Weights of a small mixture-of-experts language model, trained from scratch on English Wikipedia: a variant of Muon for the experts.
Below are experts of layer 7 (counted from 0) of a mixture-of-experts language model. Rows are named router (the router's row for the expert), gate (a neuron's input weights, with its number), up (a neuron's input weights, with its number) and show model dimensions 0-191. Each number is 128 + 32 x the weight over its row's rms, rounded and kept within 0 to 255. Numbers have three digits each.
After each expert's rows: "mostly gets" lists some tokens that are sent to it at least half of the time; "gets" lists some tokens that make up at least twice as much of what it gets as of all text. This comes from a sample of Wikipedia text that the model never trained on. Tokens count by the router's weight.

# expert 86
router:135169130112137152154107121157120062157179157146150088134084128118143122177141125155060141153130157153144080142101114067095163129183075156065126099113083070104149190193098108134096083065162143153141138149170167121130141135159147175142122148168189157112091176139186088115147120144136133199105125122195154140176129102108123150100125053107134123163126170133101020104179152121143130142131092132116110123164177114142079107155118139105145107085135167157147107076152084153116154177093163151083110194145152126111071121141158151150086152137161195117083111114114159141150153108135124169
gate7:141087159141081157111127138205189125151173111151122135167080106100143182146214115134125082124122139194124102084135154083061111143136139159125144139111097172100114151162114144113142184155097163129152162110136201100144161082120130208099113125094126085100132176124168114113075079113098087135125141089122076192127122153171112188122118156128109091112175133116115125096148145122175098136202135108144175182135091094167080117120181107146145113133109074141132091126115167126120150150120157094101224106176066082139139141089131123107169147170100147117143136075105159139172130107168084144
up7:169192089077098112097123172151084119159111120136076126109092118113138131086173127165153137131122116103177108130141105123133120077126146152120109079163104163140100154137080111145085204170120169195124157125138096194093069135169119154100158098151104107146130147138132119086151101128091125110140176128067152127068142129134074124082111104136121091081153099124081028096102031151170135072108084120096186128130161133139125166143102120114069113053113153137081087154059123098147151130142108105127136132124170098166170130099114146142176142060122129179076159104092106124115088148128112094
mostly gets: "-", " •", "Scientific"
gets: "-", "\n", "|", " •", "\n ", "er"

# expert 13
router:120104133064127088160122103118096082155075167069135098162113091115110125151180148150115054171109145080135125135098151096105117072163126155125116164128126123095135240154100119194090120135112094145125085138140139124111139089127148126138180130152173163136144154165136142146140086141127111200150170143115182136108180073156209111137111096102176100125135135172102117099136131119147157165128135115161091161148068138155171140102116154138170091071088164182119176067151101109166114158055177137154126134206148128129115145129149121141131190117077161167148135191118132189146136123082109167
gate2:121199147119157129161094155126170063129106131162148146173124096131074027137171107081188137147129109146146104102123171130174104079157130115080147109136152148122191143125120159193166095069114137169118158093179099126122178174137157079080178154179141111120114097130118079135159102100129125141142138091142115134140186089131082171175117156153122149098130142154100173118134145179163169195107135145174099107180126172168169159079114153106164143117140096109098128093124142134123138146136142134191094121154136080092029065136120106086115104056122105094107116116097128134162108125070124120
up2:066155130129099139152116171108090082139114137089136135130139172179124114137128121176203133089085150132092115166159132125116113093105142122050104090145144120128129182099117136114128149137108144116158177109164137187179198102171080152074111104107161108089186141113110136072056207132124104094046150126089104137158180123090138102108136159061144092112122157125113163157125122088100130132168092130178176154169173127115139164124071117199154139124115097164075167138127145168079148129110165169137143173141164153113101069137136085144133156116108117126082064084133158154071119154132075151
mostly gets: " Education:", " Region:", " the"
gets: " the", " his", "'s", " an", " a", " their"

# expert 127
router:083146159099103106081118095143129096176136164114164087145099089083136137167152064143105119161115129092139071083117084089120131120151098168091169155139121063103156166081122097178135054093168086093115117158168079156102146113172146174142145164130152176128113175144134113122107125166088113136163103113193156152096078089144155115113090064105172102108059161130116111111144128129155168176160121162166091165170083104143130086097164134157133117114154191149141135097140080109166140131098156120074091136140113098139099122195157151153068139164142141140066172155153149169161175126191183146
gate2:100144124160098150134104116117156120092103116189135108164146090114143135143147123131138114111137103206086129117108137131112059172159123115168108107108146150153144161125131158105117069093075128139136122182185122104105089105127178151135145162167133095142091144118129075139113097150127081126171161101131152134223032140195167115103153050137150126109132179148058135082106118152112166097109102129065211184129101060107169157077114116155120119101138135157135141169128076161141108144088140137104167146178098121086099141081068068112100148100116147180164083155147169116112138127094140183
up2:165101130135082110132108125099146109154077098137073081075153105135111128106142094112231109158099094121136115071102153117162161129148069134175156133119144088124146122145192137130164136109112124139122130161096130115165129093104136139096160134163127152120194120089104170143138141180135175157121140108156112072084127155182125146140098119129088103153146130131093168150164066134114202094122111192114167116148145111124139080152149136104105109132185154128128125132177155123102119193068055177196149159097134119217094187141112151138116181150116133090097137122061108200097114204116172092
mostly gets: " highest", " third", " most", " fifth", " second", " fourth"
gets: " and", " first", " two", " other", " second", " all"

# expert 24
router:110145124086153176085101059118110110156090160091186120144147106129115178153142082172098098146100103165142111151089122088110095147160105176142101138105134111125159210115162142143118158093092100135146120127147139105131198109163144158103161095144136147119162213145147180112170131157121105105144140181165155127160150071171138141104121076117110084125140158162121105113116163082226146161134144158161106141182147116138163100083122105126175074104082145179087137145160100121146117165045187162077123141161146156138119095152176082161089182120148118112107177211131092088142108095099134157
gate0:173141106085127099116107165113106090116092141119081128169104139181118106134158098140109091158096146145160099162128154145156117057115131101100116146129130129131139107167076142117083084141182177095160089203195105127125161117066149121139122120109163111127124120145169136099150157162074133154153135111169089189139133190174205072149144083152139160074124118113131122119140126092147129181144151116066142134093139100142178153170120148117142107155135214134109082116121133127169129130165177151112042143191130067197162104127198122095135166142104117162055117132151115113134111166085144204
up0:148126117151153141118153113178196140190150126172133123178118086142122125067135125072111126145164118100141068134183095146212071159089149094129105116148172180135060107092165112168122129165149075138056206171116199114106169162143197076129098136090105130173101141101136090122091072091115099137125120151097083145116131165089089087115107125110140183084133144148129079175132134177130150125127159099143098154127182134114191105117144122122132092164139139132181092103186096105161086099132135157175162111106127112127113126133133142018097110157122149130100119107152145155121136139146129081
mostly gets: " Died:", "In", "During", " Released:", "From", "Since"
gets: " in", " In", "In", " the", " January", " March"

# expert 41
router:076134183133151177179122120109140114151125142126131124098083147116141099230199127201059131130110047109128124117090145128163103145193141178161134126143134089090191146171155115131117088077151089125153146184195114124106118102131191118110114094112097131115104151118126128128140094105066102162145125167147130202145150126158135101126128078116144129070102079113111094135145146065125138142161136121118074152124191143137154094124140142108126113160116130176174150121123106150123153153083147142160090118160147123160107124189154125125129157156143074172096109173181145119216171127157133226
gate0:127124092133161132135091114126125178073114154093115153108159145194158139133169200151095145169161107105095154093114120112140174112112068075159084135119191091134040098095124116120145070170143131137124122185105106123191121127157114136141186186126131083108098135094098169091093082165157152158127140049113132083100102125140078072210105157166149173147132106143113087125156094117097121149120175130058130114088079130211146135108106116107086104141123118080110121119151102177135141153126102206095185112141133094146141119153124155135129086149149110137135162136155179152125136159209152126
up0:097176166089087121082121097109168143105127156153123159142114148077130103086119151113124135094142139172123130159147120139092055126118140147087092183141100179162122122173156138104138198149108117136136101133127094206101127171176084142152090123143115128098102157166093095130171154153071135183124136155076116165090153056154146132172102178171117071149160053078117109147109134157099129166158084146175131145117176084090154091188172103108136148078201096172134099161085068117138056185129163120145161112112131157069087119134173112158102141103092153141125160141125142136100142123095087084
mostly gets: "es.", "ers.", "s.", "ing.", "\".", "ation."
gets: ".", "s.", "es.", ").", "a.", "ed."

# expert 100
router:106144178085138114158099122163135093145126169122175081146077073092123133167153108187062148148094144156072090159091130098105167111242062147132124103101029073156108164174139119156126140106144098113120113140137141134121125113157168159125162105153167168137099154152143097137140109139113120171061114147156127141180171096129123145137131064127135166128107191133087060108096132112136126099119090149126123144137185137081106117135077166107171089127092151209144159113148099113146127166119187143117114175107119164080074114119172157097131178150156169088147134145156134133153124096121147204
gate2:133123128168132138092112170095147108148098163137145139168118134107095070172142068161116085156192124100090137213107106148181135142107141111096096156104111123158124148124109162137137095092134137092116086126074149146163133064134107124194156095169106162119119134070173139132099127079155182143115099135086167143195117115103085165108056074056102152145089111108115144147156102135103114121144120155171149137089098103165100107103119167144102074085149137094086164026177143110076111131192135185145140148209129147132182078116125152126145115105125139106163146150150175107088106089173141163
up2:126150131130117119130067146088115145143127160143150104146126133143142088164089141121069136108096111206163118163147165076110076132071153067158120154100155119105152112102115097129144171176164124093161149128117115098076104171106093216133101086083124058112113112147110176061147103109137098097109119052081140170089152133103143061161134129160118132144160131152122094128116127097175099144166125109140180141175164161135097205121159157124109139138080152175099125122119074187174103127142083186153184135173108074125137144109160127067109150165131111153107140119104122051195134117119144060
mostly gets: " Spouse:", "-", "=", " Starring:", " Synonyms:", " Born:"
gets: "-", "|", "=", " |", " -", "==="

# expert 72
router:133111148145150130105058067095147131167086155161151117113087095082130201135167095081041098169118116122120105145102149121135101147155078190108158116151115110117150132166158149143124148064161138177113147212165128119161139111166161147102187112125150132109097155174116142101139158130096017097180073114118179182113075110119144087107114123124082123117108138132114112132107079126163147180153065139141136175173123119177149103118137155145161124144147135133129118122121156141171153116109164113066107139149157120076081130136169173198147162171178157098146109166170154195140181110145112142
gate0:144092089111121103126086144230090132135132194121155091133156113162099077095158104132070136112137139100128119192172133139101101140107081122141144163115109172075097131178152132128097155155122137130143149156127107115145135120177163155111153202195141198107034127127147144069125104129085122123202129119069129139093119146147138080079132123062124087084138105101092085115146184099127142129120062110064110151077135146158172143094123134091093112069094136175103133187090135117170165139138128061129088149127120143152148157118118104169137139120113127133097152154142195150082146098062142160
up0:166082090129122114115087204133153124161200087136109119146210148148143127044162079172113118110106081159127148191146140134094159162152149141139103090130153122150117106139154112170130124109156164123096128134107119128119150112135176092096173140138179168142016116195087106122153193120160157110092134153115115102114112165142099125092106154072115099095118110128090098096126083072133154101142132138131117103199131103123143117065154186099125104084163069100101132127098065129124163150132107101115161177090073139158114124137137108028110101144159103111134138117126097084184163085172116109
mostly gets: " D", " d", "-d", " (D", " st", " sk"
gets: " D", " d", "d", "D", " =", " St"

# expert 44
router:078163148101113150098124098141129083168112165116160099159101111118121137162145054144080097158111121119169088069093099103096096131155095157091179134135114061076169171119162101162143055081183093110105126157159110152120158113161153177115146180124135200145091175136126111121125133155089123140166101131175157165128103095125155112127093081100159107127091150125108084146136127110163170180150121182174102157174109114140115075097180123177126114141133193143124094098139081104119129130087160143078096156145099088133084152200155155156100150199159147147041167148152137157158161113162177150
gate0:177164117138184169070162114139105072156141154143125157148127117089126158138165126140124131118125086107140112088161167111168167111127140150127132139088143082159117119132125130237162117124115113146135100137098101105136136094130136135101188107112129173117127081180151134119072121170130186132136151057139161162087194065115135165120126077113056097108122072125192148137127107126162161091161117043188168137160105100185156149092212126121130046138177140139149163159117132163092156107114138115180136048125137086152131113149079135069096106124085130133124112112176165134159108114088103125
up0:171112117182162100116126081051123101145175179152117193068143165081135134068135116090142130081114115129137130175178170070143105106130177152161163147134145108104131152130161131124122201119101077157122109150114067177136132128160130157197133165189124135130125081144128124137108130112143109164073114101153174121138089104116150119101128145125026094120109087150078084139164148088133131099136109195053182167120111159176146071138136168148123145090141147082156097140097148076192119121129100091156122130152112147152178067105113133188144155117155125083130119207106145117105130152115105146
mostly gets: "ers.", "s.", "ation.", " team.", " year.", "es."
gets: ".", "s.", "es.", "\n", "a.", ")."

# expert 78
router:087132108077156160127097109194123114135098167157199112180127114118072100141184132193091107183099137155194140127145149115139103125211146195086139124106117142155171130167166113171088082113097108137140145130144111179147133078133122206079120138130141157171127142136140134103154111144026152137118092122118152137118081084109191124116157114126118090137103137123134149122146151117142153194158154051135101137168105090088150109106160189127130126145067114103135183095107115096132115185114131181103113172160129091162163143162124178097148109125171145144180159160149143121159118077143151208
gate0:107106127112105149147071145143120109151151111199161110135135112160069077151092140136126087155134166086149137108139112109175134132224091149138122126158103133121131115190162091148162138180139107151151138134146048152134106125145133129138161145140179054188131174111163133141135128117184102117255143139105101117151059107094112153090038168130129127106091135120142187110118168159127149090120133105100102102048129100151100103155131154114134164106164085109100163092117109092123070162177076124134131109173117147079144086112103158147151095167130061117158127117103108084135146078162102142
up0:096121128175175165144151136145181130145094177069182129115177144170107131153149119112116129081161060144130110068173143100132144116119150194159119093106137178122144106130177103100142120119133162127121142137101173085178142127104097126103128165081168123129135092168091150110103036132094136110103109143144196097117179143040118165102138169152111143131086073116078159141118157190145124091078191125147089146181116136108118143157161128164131104131082111110131160129197161149140107142116120138108100055144095146134153114106108135119095184130146136182113131195199208063098144120135161104
mostly gets: " career*", "ét", "Government", " (°", "chn", "limin"
gets: "it", "at", "h", "i", "on", "an"

# expert 21
router:082179122142099107126132112130155079143147153175150106113103129095102118172133163170093092170116079156135108109068120084154159152185106161103163154120090068062162205117113128180106137087138125046140142181130182143121151093121093126097122109160190131144079103117141070088135080149108137120099131129154179141148085049113125109127117110091173145160127124157103100117165148163135132101103135129147162168105115133137127067117125192143173099142131182162108139078145118156072214113073133172125130184167154128134064093134169152142095134103139110164130166137111164134149100103141175209
gate0:141140111157213118101093167100100170124091123116125102111111176190133114180155135155136135150108146137086151134105148071137164075194082193131181114081115182100107221143136118096172154115130123100114138213163166119137127163122134092136119146126127120137109091102097158134125119141180091057170142161138126131104098164146091103137182107138120155153122142201111120134110147173131145095139156168089117173127122169172161149093115126120139138138113115187079137123147081190123172115108127102100113067135194115142151107110061148123047173130122121172125204127165159148183084096160119106
up0:115081131140109179074148119153149061092125138090140094145150158109126136109136093147122126163103154119103126196131081119189213135112114098061141127050135167124105173153130149110145141148082170096143110121113142137151118141158093155079096086154156048166101101100095101141033120164107082067114143073155113141126126118103167110100125116104141150092122136134120112133151127100137110096145141151170179157157116089141124130160101195087149108038126134141109108167170101163106195144161196169110130117165110144132108101143126117123180116079138081166155160133103084114100144069058100182
mostly gets: "′0", " mi)", " sq", "km", " Phylum:", " Years:"
gets: "-", " |", " •", "6", " /", "3"

# expert 98
router:121110146135136110126162127113073092154101183050156148162076144111096141176169086145105130140112089145134092148115089078100111153169154226137143123150105118112143180146100121225135085129144105127069112158138142172139128123145187157111155126091088152110080140155130113110143094087103116139125154193137158131147114099093126129112069149166158146116071147155134106122126133072159101109162180131137106153137091118100100058161209156140150145084107167111138092094105081087136167196115163106117091111126139087184094143135171157116116125125174188097152168166173151088141126060138165180
gate0:099134111096116163155118102128109102063135191175162066135147159121071121119143164154109123102124117172172081139190185152124062147107112129109140113184144102127162138205145112116120122154110145153135129121084132174143071057150161152117171172135174104107128115180096187105128083102079133110090159189083161125087144067106130148099146119152143138121122146115103106103130127093125135119198138126138137087118125100120090149181144157127146113144212150128199112128148080063099133144108054123105068156153105151129173122098106158151156129150130088049149093152130115166099115068113167194
up0:142184156149127112096109144063139127127163119078132171160127163127076146129111127167151134145087066096137141138091088053168135131117164132166096097119153133133124139103068075057115160123134182070152140086117153153124143082125179041129157149130104134109175113153113184152090105075214156112163149142175147108078150170132099068119116135064090132094067104121076116096168117122146146088150085133119060103116174114079102144115128140116146124130120138215125084108108130101153105137093163127110098160116183141117140149163199169065144118104141123120118132150102155094106167093160162112
mostly gets: " American", " German", "American", " Greek", " Italian", " Chinese"
gets: "ian", " American", " Indian", " German", "ist", "an"

# expert 43
router:073158150102110145090128092143124085164108165120162100169094114116114140160142059149084093152110124119175084074097098098099095133145097154096176137132113067079163169127164095167142053082181093113104129160152110157118166116163154179114147178124135199135092173136129116123129131158086123139156107129177153162133100094123153106126088076097156109132093147130103083148141129120157173180156123181169105167176114116141121083096173127175128111144134196144124095099139086115115127131086154144072100158144102089140086155198158154164089150198161150153045169147150133157158172117176178154
gate0:135153111118152066118176161150099151131089174089163059145088135166136187203129095110086181111142153179202171128115092115104108132066112129171133184125101162159142139120064156197089151142164100118079130126098143048108106148155095154121106148094154124198117117128120094119099137127155146187130164124134170128141048080126152117125143144107087098160130158136109079153123099112110100113183150183124122088160157089128108173122153133135054108159121185196090146104109103145138145138139180143085137150113156117140129147126096153135125102184127147185144122116138100104126145140106198203
up0:168150106137160120100129149109090157051100132114144130132176098136138046090202185099098136162119164139139111135131083177117086174077169134168138142146110159189154127123144140094109149093172169120124083131172110156131135114096106146188136159125123155133104093142063075113106084146114091144111090127173125111125176082127119122122139159144109102124155090134119087143125160083171109113156137208184136182191111055124077105157133101140074142120128147093129133115127106080146192142063138139157088034102064130130111101126113130121207131108159116138170115174143092111185131111092117164
mostly gets: " him.", "\".", ".\"", " team.", "ers.", "ation."
gets: ".", "s.", "\n", "es.", "\".", "a."

# expert 9
router:121167153130124136117113096125153092120122168142166136136069150111107124171111113173122122180133111175141120113114147134131127114181117168195124099116151095196139203098149050207131097076134089070151122154161127117130173084130117137153156160104164133151097171133046101107152158096089133149102107119125165144154095117165104139031122082101178084140160140161096130125117141079127169171125143123174127202167108153148112085113110160167103079138121163123149078116147109064120076119147129173124115128129080090149074120155162163100112153119171184143146100197107174180181137093110154155
gate1:131090129104148157093183097148136111159136137178099144135126166118142098092111215126159132128163105075100166141135078133129138114146112105130161087151080052145096127125163154112136163084125096140110113195128129134100151139087135061089119126155176112155146106132111073044131158089085131091123100058142132154142164133131148162102171096165132140134078073187076198149078171122154165072174119145126131143115073133100127078116104168116135082110075128120159120136142138138132143151150175108092151144091218127116112150113089087252158138117115152138107109182140136124150149175111106131
up1:118132143167103108141129152107123081095115115099132195142103150122160108116074145136160147107115098064110129124178138143163100123077140050107164145121091167133104110150133115140134131099101138060173088183135129115165121129108106109080090144107175098135090158146177159137130221177139147113173100144105161186111081052175089116145124135120131074128145173129100099079193150114119101020131152097124093161102176148101120082136119137137135128116082143163176070121121084145122157128049138114072145121126124115153136181133116057168117111140064126089169154156122165101127076140164090118
mostly gets: "Area", " (Gls)", " (°", " for:", "History", "===="
gets: "\n", "==", "===", "====", "–", "/"

# expert 80
router:155155113104152165093118089151162108175093153107137121162124084111077198165141099150107091143104106133106123139096097117185088184146112180111121105100147105091139209142177154129124117071110069135126105102152131093123166129182116161095174090192093122151136213170101151093189091107079160115156131173145135123125136099156188131089091104095104064146157196114084122099112127157202144135153161178107105150126113102116137057086121106153156073168080127172081131101133110084149114145057151152070138141163133143159119090159164110154100111153129100115088136186134105129147111128092133147
gate0:149118146114127092108083063133158159144080130172133127191158109132139117188149119119141123078154093107185137141124120095165130129185136194107126117143187148085140141103150175145153134103086062087107079147111156126153115118156112122121195142154171096098156172094122104162086134111132077167070202133084108154091144168124149141132084094115122113174129200134114095108142159086157112110132117116131193192134106144054180051151071120115108077085148110174111159160121136094095187165059193124139115150136115149139148117176169177090138096151132146131123112108077182125127151123123121098
up0:137118165110114169165126163111177158128138080145083154146098102107117154094126100137103164082094166149085091153136136070097110081143116137145103166081123092142143079131120123087119180158108091147114144150116105130099120067184162097165142114106117079143112100127082151119153049145085166132136141106143119089147121085142047120113147111228094118088098107091048141189121155181077149101172123129115151100075088109122126180181107100082121097090168137058109108164106137105077131166150172123136103114110134115115167120103100120121145079118096116090125179122055110118093049103123148175
mostly gets: " July", " March", " August", " September", " January", " December"
gets: " May", " January", " September", " March", " August", " November"

# expert 5
router:059128107109118149142103150148121080141109131151193071107065123148151137162160123155096147179107103086154114110064183134082114098176119174128230089121125082122163155152156096129158079110194081171112111116171107125142170140169162144164192173145130152144122124138106095070134145126094101118122122119172183158112096102098184143099140159121148129163096121144090132164163091080135104181158123136128131193146111098125187059132152121102115149108106170160143134111154117100142193106122119156101133187112102130111092071179165158113042149142080137100124138133171100106149156147163110177
gate1:078105172099151110083155137098116144122115119147169134171104131128135119145180169096067169110136131190129139132093093141077159077166075179172118123125185105058113183145116112123079149167126111143099083149128092140158159171129138100108154150167122122084119078171078147105128107118165130150097054132127153154138176095122150121084186137166187209125104125125150112067150135205171111135124120174143121127157170038098193149082156097142094152135095090191098145104134146093155148117141138127131138160099141162114128089149087151090097079161096062106106136087181089117154124130122127147
up1:159127143114117135122107178134094081122084131122133139175164153113134077173144163167127204200127147101127131109106114136126111115133122154126139123092145083115117143136141077113075170141121086175136127109135070104196081149096110166171120115156130133164132143087077126116085054140142105198128119146166208151128098150093115117099102108133113148166106074122057188144145099145089058086120096121138102168088160133038158146115159087117132137055183129121170112118142143116188194073145067141141134133069109091128134132080139125147149187102152141098103119138157085133096126130200162141
mostly gets: "n", " life==", "-n", " H;", " \"N", "==N"
gets: "n", " N", " n", "in", " he", " He"

# expert 7
router:054168080131177095139085080135100076140115141093133119121117154142107134107092108162124136202100088082108102107058187114153122060203188144086148116107119145112153153102118126167181107115139126141131119091147079129127143113159124119130177148091169145151129158152158144050073126181058134195140115106156163174112127129137186136106101117095125162085170157129128106169135169126173101123130124109109131144112138134145116135122106160119187126103146158162121119097162105133115060126082193107094088095206159112158070182132154173132153151147156082145160122141182137155149115129085158202
gate3:090085115169158137096116192104149092119123134167138105143164153168140217163152085090098145105136149077134175138182153158152171103149177167129160110136102096122155091135102199173086159100107167123076181161136171079120147148132150124069119085138151125114131125132072156097061126147102150086116140137118092072153082133127091189093062082130124115112141100174098162081102156101108119100162155145146056099133080110130118093187101153152147121095101039131101159128125147120133134116125135148119053123143166112128084120167140101091112125154119138154170133094074189137161142127194154162
up3:130182122080094149117123114158144087130113088078158093132115113114145051111074171117147123089107124099075146101107138187107075166173091094151090168116145107062056159106087144077180130162163135131118067122122086175135142146148102099139089152153198153077177185130106154137159137127115090222078109110101058171134171089154164175128162062150179116090153122119158148110073130127139099130131167116129182115097143102137124131129102144091116156102107135118100103110126124149066190152122094136118164101144128122173117127131147131159123193126120180103169075120143075122102124145179130102
mostly gets: " Places", "enh", "ancell", "esp", "ipp", "ienc"
gets: "g", "v", "in", "m", "l", "it"

# expert 74
router:079156150104107144092127096145126080170108166117162096160099111114114139164141059144086099157113125120169083076098096099102096128149092161092177138129119066072166168125163100162142061086182094112104127156155116153113165116164155173116149183128136202138098182138128114123128133159084125136164103124183156162133097092122161110124090079098161106129094148130106093141132125119158171181154118177174100163178104113142116077099178127180124108140137194144117093099140086108120127130085156145071100154139101087134086148195157153159097146199162153148040171145151133155157162110172175151
gate0:155163121107075077130181126189084140131112158154120089077120123163131154147131134205138120140117118166181109129170105133130072158143171095124068075206141097106124131153162133083137133121140091080127091173135115114097180111140198095151079145164109169075180161142103125094135119133070126086136135154096134154131139163135124101143171157130123126105148119138153116147140103123144132130102108107108094211071066072139129120142088132087118148089140124095145074091153151138124126165164090162156126184166155200049136125090098147125087151143135180105170160089151159127169141035091100165
up0:139175133142146139106166106169157146075126116078107123122096058141136172092167183104142184116178076147127134131124068121145155131163194122175131138194101119127060105154177113091166037104149112082156117172065100164103144111099148136141179095175147154138121151105176074107098095130137114134107113126100153123124148208146094139146145183092096157092095139093111084155102130155128108115134137181146132141090125101151174203120178118094144153120143160045109098138135059088120124129103083135101074085149105111098098102112178146106100163150174148146113193119116099104114121104173140118
mostly gets: " (0)", " .3", " 1–3"
gets: " ", " to", "%", " (0)", "\"", " $"

# expert 40
router:166102149080173108172125086131086106106069162100137070177090105109112137139152119169109117171100109115082129157120105110134097080185140175105091168114132102107107211137088126190130138161140076133130112178115135115090122102155130143149155114152189140131098174133138139160151089156116117177143145127124153095123179114164163065141103112084179141128101186170139102083163096099159175174170149110186086170132084131147167091117099138121185123093138176174085166090130080109135135134074170136141095172167141140091138144173135137118143214135080168168151138182151165159164122146115143194
gate2:157124108107123112130119151146102144084149118125100144137124167144152120150180134151167161041130103177095150142168125187057174117140071160162114060132140191132094166109128094112134206099108077115133084170120150127130184081156143077133096122181164192152113171087116131148082109137174127104085148147095108128179169156148158101101130166124132136162144091099120064153078140061126112116149077069107071127123166176143167159130079129095134089120139103100097127085128148054126182157123142133128140119096122119152151150143068133098186141179145101117097097102130129129123100111096088212
up2:133087125134160103117149177122172153087114127081117140096161114129104102112108100137037181134198110155202157114126105112144100130152085116105179147126134176112172102122138169191194118156129122110147165174128142073122101097117117121114135099130181119085076142103198100044121134095139130121126161156126162102099162184143087123142110126152122090180114094192183107165095151149162121148153118083095131110144141149167109091127186135167147117151204156116110127114136121106178151176073121158144132126134086137101075104138137182144153098090123112098095076102071133155130070048135072160
mostly gets: " the", "The", " \"the", " The"
gets: " the", " The", "The", " \"the", " (the", "the"

# expert 119
router:073155153106108143090129098148126091165115160127162098157101113120125136166139063145083099158107122112171078073092100098101102124146096155089167137126113065075159170130164097166148055088187087112102125156159120145114166119161155175122147182128132202138090176135129109122129128167083128134164100124175159167131104093129161113126086075099160112130092153125112088142135124111157170174156114177172105163180103110143119080093181124179127104140135193139118090100146088109119127135089155145077093153142106085134085155199158150159094152198161155153039167149149135161155161116170175147
gate0:156069166133165113158077101134155117132058168092149082125103099161137122120127122106131117146152133094104152157176169142143097101137132176062139184128137160095119131215152137165128061170118118083084106129152115135117130137123151151164101158115134118141120125120107128115147104107079143159076181123130161138164176134161143126123154182127141117105152079123104176213137125116048134075056142121098088175148132117127180077044154120148167154124126103136126170115166098138135104179116073126149138134145180117132042094153144182095126105116087075136103191181142148174155069108101155155
up0:121073142127141139140135141071102123126117137048078179086104087114179108143100108135147110145100130168110052109144141196075110149119181154128129152157112089092093083064150060092169137122201161117123122136151148123132131123079184182117165096105181128140128132122133092143094126170109133090104140142148085115087076140068150114139126141175155160120122151113108116139138176146132195120143087164191154165084132141103073085130148100143106152194131157113178139090149137158119106143172047140114068194091124106151110093125108126129148064144101118145097163141079146116116131163209093135
mostly gets: " –;", " basketball", " cricket", " football", " performing"
gets: "\n", "\"", " ", " c", " =", "."

# expert 3
router:147119169111145120155138062137076147173105184090148113115059058082111178142153157187115140153090125100126089181090133108110121088178117145152152162150119069125163200123141080159139110141132086085138165164184155098115130130128142162137137127128171113150095128171110154151192127110109151153095178144120163123108122050170128137154056168080173102108132173159164091143119117148130184155164119116151104167155073065174148104113097127141184142088136151153113116097133077123148143152104179153145140157179151096173111141140154140101163197137131172125129079177180142141140121124090179176
gate1:174136119128141087175116102111056145137149137178132146143175159136156085130095175068152148145142122131085161119158105120156152126121148104178188134102096098140116159113141123188103116119061074149123121168109104090121133124162124170091120122069127179104119168118116160113102171146114181158077120098100053134094084174092180107196167145146099171153121059158192051114139157115115133107048181110173129116120131181124065124165114138120123153111146101165129148155131166159117107172136110170106119129151127074124124156148105100101095099211124145193108148123158155143158072138193119131
up1:148122077141141139136114114089162176063135074169114119151115141148148170148151146133174111160189118104163100126156126162098088090077158126112108176158080109110141131173089107148078139135112052131137080197149128173140122153148149173171111105141164140146151168178147169164135129166166123107129157114078087123076171094137143084095061222089065100170087087103134153150139111119111129109201158155106089165069140131117068086156102109134108164164127110132149133115137126098095119080115137078106151142077174098097111102108110099166171142157150106077147180132150101109127202134171149149
mostly gets: " \"a", " a", " (a", " an", " its", " their"
gets: " a", " the", " an", "'s", " their", " its"

# expert 8
router:159171108122135215155138052164074108165112141118120111156107122101125119190158085136053062151114152176126146126104133118126059116131108117118170178138083082097161168125146103178129077102146178117120137161145070112159124144171155142121154113084127174150051128185141144086115123122129120159110132107155172141117156082158116133115055148127142130123117161087101092165085128117169166168123051132178127204138094142165096099108159154163172122213089161161113197117153136107160091099111169134078133123123127136129048122141115135149129128111114136101104166141119150131175197122127141127
gate0:149137151100146095089148125143111137119165143187135126130065125146153149089152129122107138123130108079123130135088111109115058102089106184178126126134064088205118126111082125075103116145161168119118147167129118024098111130130110107138150112057146110110149113133093139064097127097117107121081152095160165174096076164159088106095109126133133086132172140079159070087154167172148104148099071126160123088147116107107090185092133131134118179110123147122177174132116138101147221149109178132114104155111184113144086089089078187135113106142090101120166075171090126095160105159074083093
up0:088095116089138145074114144148145117139093086158169132129116131092129113061153164119057207073115055130056142084123108074119142119098158117164119079106160165185084173135171158096164081077146132143134134121106103146150081148168112126148109127110136109114198126101129133071110136135108180114123109179127128114052115139146103125099111121084155150154145103108100134054135181092117108171150211089089161109141112123156151144088152151121107089066142177108111110098128155090102139154131104132132064089155106131138180130120145094169142142088082141084057103112077096095172100101131142174
mostly gets: " St", " st", " rest", " w", " sp", " wh"
gets: " W", " St", " w", " st", " sp", " sh"